config.yaml
n_experts: 40
balance_loss: 0.00281
lr_router: 0.000884
Below are experts of layer 4 (counted from 0) of a mixture-of-experts language model. Rows are named router (the router's row for the expert), down (a neuron's output weights, with its number) and show model dimensions 0-159. Each number is 500 + 50 x the weight over its row's rms, rounded and kept within 0 to 999. Numbers have three digits each.
After each expert's rows: "comes before" lists some tokens at least twice as common just after its tokens as in all text. This comes from a sample of Wikipedia text that the model never trained on. Tokens count by the router's weight.

# expert 22
router:531590539466397479499437540455436453507557477547525470488521518541432511550539458470509486469557556535450483409543439534468442511459495470525515396495517513431539421474472547520530568498544534540590520593479556548461574517431442571525475518550605554576441414527417573475518500532574452463571543552550560501462489515527502459566474472529437518557448429405550591460475470487467381507495487469466465573542544494393457453530440443523519562491469466456550574574439395481491488564425562
down0:476464572476502511405505553483429433480523502584482608525479533567525545513572498477483509484445418510477529536508417516430483489485470484518594522488473588497569520450462532566606442600459612501495549516638565471481465387492535461525469489381549477511560497491531449444585492560493536562492464485488458473545517504444415483452520397459516453469593543440488488393496525507572532473488492448452473459492511473489519579471507550417404476462528547524417546426504410519566571438542511
down1:492439484590523642540455497490544494487399440469436474554519500493526537552503489495487511495525497501490540618565492501457478502479395536462616543568549548531530483563458443534518524513482504559484492534487465420456532547520588607409488507512418424485511510459407544520478465452467481456533476535425544483517604526498489509406471437449448580468504493453467477643526445483536607472478575513491586378436488524510528480492477417494433495413492578545524543501477497421429411460537487
comes before: " ", "|", " B", " C", " K", " R"

# expert 32
router:552546490473441438465485537424448417443535470533533433477591522582449527549564451480538459493488537541438462457519418565491443547447514436595544421397545485507503524458445505560518530492549514569582586520482530539475549512468413556547445523510506524546408468536453549471475465544524503482602528533555604471440419523534526441545424440528470560547442487429541512461505483464468410502444480518476399615563537467464508453554463436590516563480435515481548523561395482527565439551441523
down0:470552432488498550561407404501557529491536564535404538443492425518408428484500535491586440518468499514525472525448475488456593511485536522535452536493605470421487514495462522506456548474512626491444424491430465492602564543516383448469493519503434561571460531481530467480570543355551483543538448449461467442536462590445483498406577503491544405537546470459492586431491542503639498487518510486486544452561412551522471555438433494530517464475555420505470541504503470464485518512511464
down1:527532588464512567388534467497548589520499495536563512543394540481529503605522560570500453543470555479490436499550387464527459473428391445490499478477461605422436478551444449619532556417470447484520508462566525525476513484414512513590519557522486484494508437453550506552421528585383431550460451509536427458512438532509477469437536521463474562542533464461594495494470554538528487491573464543556541539439490503502386497446537448451548592499485549429539526446453483532492512409485493
comes before: "-", "|", "born", " (", "N", "S"

# expert 26
router:531544503500480470515421519498486463413529428512572482452607569553452531513494446470532434458537496545476453457527430528497468535455478415541532434420542513513456484473456504521530524477587510580557614518453533546495576570474434531573506535521529557518439470575452569479511459582509476474559567546531624457448466570492519443524472497507465564485511397423520457416545484496456518525431503538436437610585526508483507449561395426584503600431429531482513541550381463519537460511488559
down0:424488503511478542455602480498530559546492579468530435511519495484630544611470465460533531562369493527485537490515503467469492506438457488428448478429477538537510420434424571550568536493540446512429443408513521501505546461545507491484428457474515580471476548436462482467550523425507454552509508546584435506444589538459571508473581570437530515417495421413587533482557530467450521447489501474569442464440487451519452634477510460515588508550583413574565478465533553566476481507516530
down1:553452526650505472527522446572589455484617471454580449483515512527552524478478452464459428515509520439467451501486510497606461463620504518475521508508386545490427530456499553378492522565520451450459537509484403474654517543543559481550461523430496407502503595513445479459516483452489523503418521460446467500482565450496505362511516434514563518506503564490493511586515507521507518582481514451446565515468489475504564526443420501439502522464395479505448542443577465460544507435571522
comes before: ":", "-", "2", "^{", "(", " ("

# expert 28
router:546526501477462440521461484399449457475561445549547464471569545510415567559544474469535445483536547557449448423538426570488461547436490411620536424456513492507475489464478516554517526495545530545564562535480545573468560539454411584570455544549544569548443454550459582482463489544548492455567517526516499473485456525521515433545476462509442526569472487435564574444472454403457436543449511502480433591553534483460476420539456438525531578452433518408577568591475410545546470529429542
down0:508508551573550469480570468526526429494459439406566588502533511484577551452489522531453462555478558508500541596462496558522605437577438508432415433636489506528614539409527491534428447557413481487526531515391498490430543529508497577504500464491419494420549518447411434511498508482495325532550464518483511550514587481490476489490431552444451455612540544472550520456476556520480437503488492560533522574578475521468499540445464494423540493485541547495438486493500497509484545537484420
down1:494504512531585483476472534465476425501530543468545469478443486488595424615479507465509513510407452549509470506464545550528459466516499433505502561484413584456404469537502666483499427445489511555424495478465437455480568459403422592561474538454476562527618425392630437532524532491467540466504578562483546461511538479545497483535561514447549478483580478433525421442522523502474558439468410461469525472573561470580520476571512569542561496508510475485447523487452460514498445497517418
comes before: "–", ",", ".", " was", ".\n\n", " is"

# expert 13
router:530529505486464457515427463385450465474507458542518461480488525545434518552582464476521447490557558527410487457537427508481444533464463414541548481451531505430461513470469546595519558518569549539571525550503547559483548502412501553547416550528511552576462454548439546495467474579573518407590480571489544488475460554467545413528474459520431551554441484471541539423478475447478427551421495476508432635539568444435447466540485437539551547422434523447562560591396467549527431540486508
down0:444396492536507477547493552579525393489464528524479518489477368501593479523618596474502511498428549484542464534526362456523465460560411527544502580462532461501463621506507482495468528578510473541495418470478537528538523446479533533491497487515443440434567607506456540465514546527517625519500572431424493647495522542440417527547503448529494545490517460463472489551525498507428559510621440464411411520480556465496460506495487524486450509476587438515458524478491510500576493448550530
down1:406511544556469481437568420519472453534524556478449538507553535568541545483433545503509574444429532472454481483538407532486439462460504457550581491603510433409503454615539506449489499524514629476545465516458439512435499516568478467535565468486437485471489510544536447462431527545469509545562449480459477469628540552529448528509449551376527562509480541440566402531546543569437501557486527603512510443472457556453552536464613454454414560545595493505473555525519483436422500511502495
comes before: "201", "1", "200", "0", "202", "2"

# expert 18
router:555542539450416436528413502400487430478527416541556492476552525541445557512590468498567477511494544535443442397506393577484441581457482407568561411468543490486495516434492543557497579483516538571523532533433544569464564503421469544547462532535542520507422437531457567497499539552554489480539482535542499488449467548455534426538458435539467503546530500489571584476533477434477405484500550426464373584528466486472493446561430469523497565519486490451578510587403453524514406538475495
down0:518437591529495510491460521459466492514566453475440490549482554462551565461503525498421464543455552556413550484597587523506495485481606492583501557442478526540510517519563460514512545539545421464464507428443450436562530551517536552525523498455507467486426490436526459525476534366447550431443506396372419530505491556424412569489563479359535446491541492540510554516483499562598506507495492527512559379444496492454518506434485579500511438576419554484502569555467519509499445532530407
down1:499503385467511507444554367464512511460532531548533573493467467505476504514522456436427509491538502444459466433563528573526529464357528488455519464494509493553495528517428573482550515481466416509453461551412444526428558400508517419455553518454473554472524550528569558529492528564446563501403444511587543469661515526515510515409558624497494529477520539512517504544498543502560521567542486498424549571364540435443553468541484505479550420572590483561524526491458479473499474447486481
comes before: " the", " a", " his", " their", " its", " an"

# expert 38
router:539527494473449440524460486388437455475569445540549468468563541520431564560538474474530450478533545567451452427542408569487455541426490415621537420456523483510474488461475506550519520500541530548561562531477557573473568540452418588572452533560540566554438458552460579481464498547554496464566516526511502478485455517511519433539475475527435531575476484438556572447477451406460439533453517508470433591552535491458479421534461443516537577467423507422586567593462414545535459524437543
down0:547504464538478566559443441527533590515503460565444439460510502515486454421481478514603471448475500551479568559418518451538505445535495496522434509545499554387515553573541558431532538529526377560413476478461497465466477438476508479464556483594476471503512418550493458364526426484493435411622402450486547534495462487479466441445516528448488378501592485439510497487498570447519534448435448509530454542497492493575436563512505446538520485611458505544527441571495582401552509493510474
down1:369484499535476497541513545560424463497534448490552550586547487474541457476562535509516466553510406515515502524410495523513424485528547520518483593492492427539482500550424472521431524515513515616574586525550436438473395506497493492506480516454469453569517540483532473442591437524530441453423469479524449517464535468440517467463385510484442525469480525541579546492551518476590517492549498629507486509459445451405485437512511482378476510623555540467462484367397501464429505472562428
comes before: "|", "-", " |", ".", ":", "–"

# expert 34
router:549525503474453446517455490397441487467563438546555465472567539517425556553540471475532447468526561563445440413542414578472460525440500408615531419459519474514486491474484518552518526500534519548555570541472544568468563533451421591573455539553546568547434462548450574489447504540554487465568511535509503477476453534521521432553470462528442532578472487439550576451470453404469432546460498498478446597557533496451476421538457438528533575463429505411576563590465420548529466534444546
down0:390593584527552591421462516519440514513532568444492454520458517446485431521576536541554502465452556426446499480443521507523497402495584461511438465519428488474472537556493482499476563504439575503399490512533428514514462440526478541564533523523588565549376530457495334492454573474435550492493521533472523437551484481419539519517493549560529461540439555492430453443461581472549553550529492553505440459509513480527581567438538479471498504475403450562531512470587537415528450440575457
down1:585492489497524484550577452472485490573504554462505488574519343496473542410605585498472571435466494445401493502476480518427456460525487462525484489534464567564482475467461479543463500558468532396537478475502411601516531491633468495473505486433486453547464478528497461534573470484555500479527383375415467415456429456560520541455556487417518547547555470476521522607519582537466529508479526525563490452567457488624415509503519471471454530470500415507585536470537518525539533510518555
comes before: ",", ".", " of", ":", "–", " was"

# expert 35
router:552525472494426481544472560461476426464556474581547473451586522545460563532553481502540468455522523577400488451516454516440457556503475435559541439421501443493524475433479528519528561469613554558508513541466540585514552553509433546555460430555536599617431423532471537485425498575558456418568527613540594440503471490456503442572483458544485525575494473443557518451483428447462447542418511447466444530555515451446474456528491464527519585446453558472610506536422475536451496494473535
down0:519538500528417528417443485518508544490507494568532480454482557548456516506339516517465511466470501488554501537537542500418504443543379595589469470554449485508474506563430424525561422501450464505489509508471476545531504513520498468520454480486559498464558515462469452436421609558488539450555456484555549546506437569569479409512496509652590476524477485539533454430416425518481537498552470394554510413474533516499483446457519376478494411433578533543464370484515554462468553500488516
down1:491546628518554470535417488437444519482422514499545504443516520439500508527392471551401501458585484528436555497494510485547491380500469525409592460484504594516470466461460525533498456567532458526501503406418495494574507568435502519482418539502449557510557510553546423545452426511585560504469548491517503484519555447485470561491468525523458587414491462422599519513487582473511500534426490520341557537500510480583472588524505424571529534524507491549542528466488439474578461513553394
comes before: " of", ",", " in", " for", "\n", " and"

# expert 1
router:534561508405422499521445496475454449472588469565496482431545562574422540579517447509564474444533569529395474483523401537438428549471455417562530431489526461494514542546547468552531500448540517598516502548480563563499555560480445571561445540563517569584475504537462562463402506560514498508557483490460493469478466487473561444531464490503497490533459508436506580474529406389469417494489509519464464597591476536437486424513449475554537558439426461449558609572479471580454499507431522
down0:487547581566459525425514470473482497498546488398529458449573492530502458435570562581377521479529503520564402469544533486472508490510562489540500476550476579465467463462483430462526469487601385468499562591574518555402605441525560537478585532486451447512551509403504461505533505489406397514476528541519574545455518494525610533418395466487565522539541500471523493564459562496535418490487467540541523491411561601502541444489491456547425473492488438518521448487444538549492499456425562
down1:503562445425540531527462497489553536560452542514444461451575468563514460448550536496489473540439502411453487458467595500492486531511583517489479500515554492473493402578517505596440458449395506467548461435488466515518462496475494476441615487550461434529549599536524526469494487444602538497502547506576521473468426502490575481531594564566529431468447528551616515471449522494537507557518454614420477493499454472492450536391574580547521382538535486511451533478505634626477500545483496
comes before: ",", " and", " of", " in", ".\n\n", " \""

# expert 37
router:629486457495465488560427471478394483460545439575504481509510553553464584548523515430561495462575506557391475470531490520465450525471441405607535429502502526466555452443512524511531559446571536551608514535459545536498528593493460543535459557493576519477453489503368523439461530533515494435588530541572571413441473558512506463493442486554512485515452462492519566505514473396451422572449544443435459569547508495472442437505470459536519555418488479476588554543433486558460455477418531
down0:512486561488515569527497537514426548574531510548468478542480484560511491522577523498634443450472409478538462490443455492513503415545520475454509458442470464541480576498519445401435538560510545549480513487495507530463522563520527529480486519435498467439581567538581491422486495455524524567481492458488495550598346439522505495504540327510504486465409438510449497642572555528459492513441488446374476471487545521588485454511562467513561501517534481488434438534409435436469539534586553
down1:556470420514509504557558468619492430525474520557550534528502540467503499412490536429536526452526431515473502460505472534439487457515507538487496435562535532472374542470571527455529554542497471413452551391390392517542602405545502486476534512521443485513438437447505476506455536482484554438476582456363578488528445499554523375489504405502490498474555566420562499497451538575519464519574508502504479445553519522485451522522588481538528430415458453424487525528404505479503456429540415
comes before: ",", " to", " of", " in", " the", " with"

# expert 20
router:537525498481458440522453477398441455464559445547558461463563548525422558556541474477529451472537546552447451421538405572481452538439487406614537426458517493513470491460476514552522523497550515556551568527479558569470556543447422586568455543547555567548435454548454579484465495554543484466559508531507499480481454521513512430544472469521434518574478484437548580440470451397456429557459507503480449592563531496446468427549452437524537568458426518418573565593462426542532460524436545
down0:557458439500459473507559447511470475498434457500454516544495478529516493530497563482551492484442527511541461414459549476445472543460497583504522651492613468477405548527457473448505560547530526529528441571480528534542439486427471493483548554575539517489483506575526589562464467489521498553473492488499479497579488498521494472572566496537545426581504493585417544391529451579417401483462471454608543477445451419551430499458611531475425440515451468393503451605512607522515521443555436
down1:531475541499471421505489518500512561576501540417412458508549478433434556547571434612523516605490467578554434493577474424536571564543542502587536447489523509521486461515469536412453562513523499417434482442529441513573495503510512442454548484626550557543452405566502499504510497459516472526541555516510493503435462439476495521459508451499461519538531645470532556503492479537428448535460449472476564489431578601498550450496423414551467501653513494549527441463457456490486422504449433
comes before: " ", "–", "|", "==", "200", "==="

# expert 19
router:562498444508381468568495518468491480503549446548574477435447456552415549587551415517539488412535564564440456476511432472470479535497475461534543417448530516536512441462478508568483532422509574543545516551425528538479531481430487605534437505518497592565444468558476618516474525575563506461531473574520590529479457476479560443477480507577512523577482419444531531428518474403474462550460459459493501565591508485478477511521457444515530566461476517448662547586466413530464499508430527
down0:493516437504390425414485446541600421444531500450512459495469498398509472560563465507496533568491506571561515495434477549578521448435552527435505450454567453529387536490554498495536499536544462423528485506425556528556570470550538519495499445576400443565527541491552587422472574480534462462502529468385452447442552530549551526444512554470546489386515506426556502522524473498473598492510398625463577477529452514408483520489561483464483538537457486530508591457521514488503425502447544
down1:484372448580530564538593509591516577489428479508517449575547589536574526563514456485531535535481401452461481469539503559549470451466460474453454524499616518459486536516448503514604560585518490541387518556521529477482458550458429409455523512453561548459496466525416466506449519473572374534507553518502557536443462498521445514519476541567490471509448393509484386460497470474468496413438502546516458519519460520501548459533595584507440506535497438502468543548513553530476427506417612
comes before: " |", "th", " |\n", ":", " place", "st"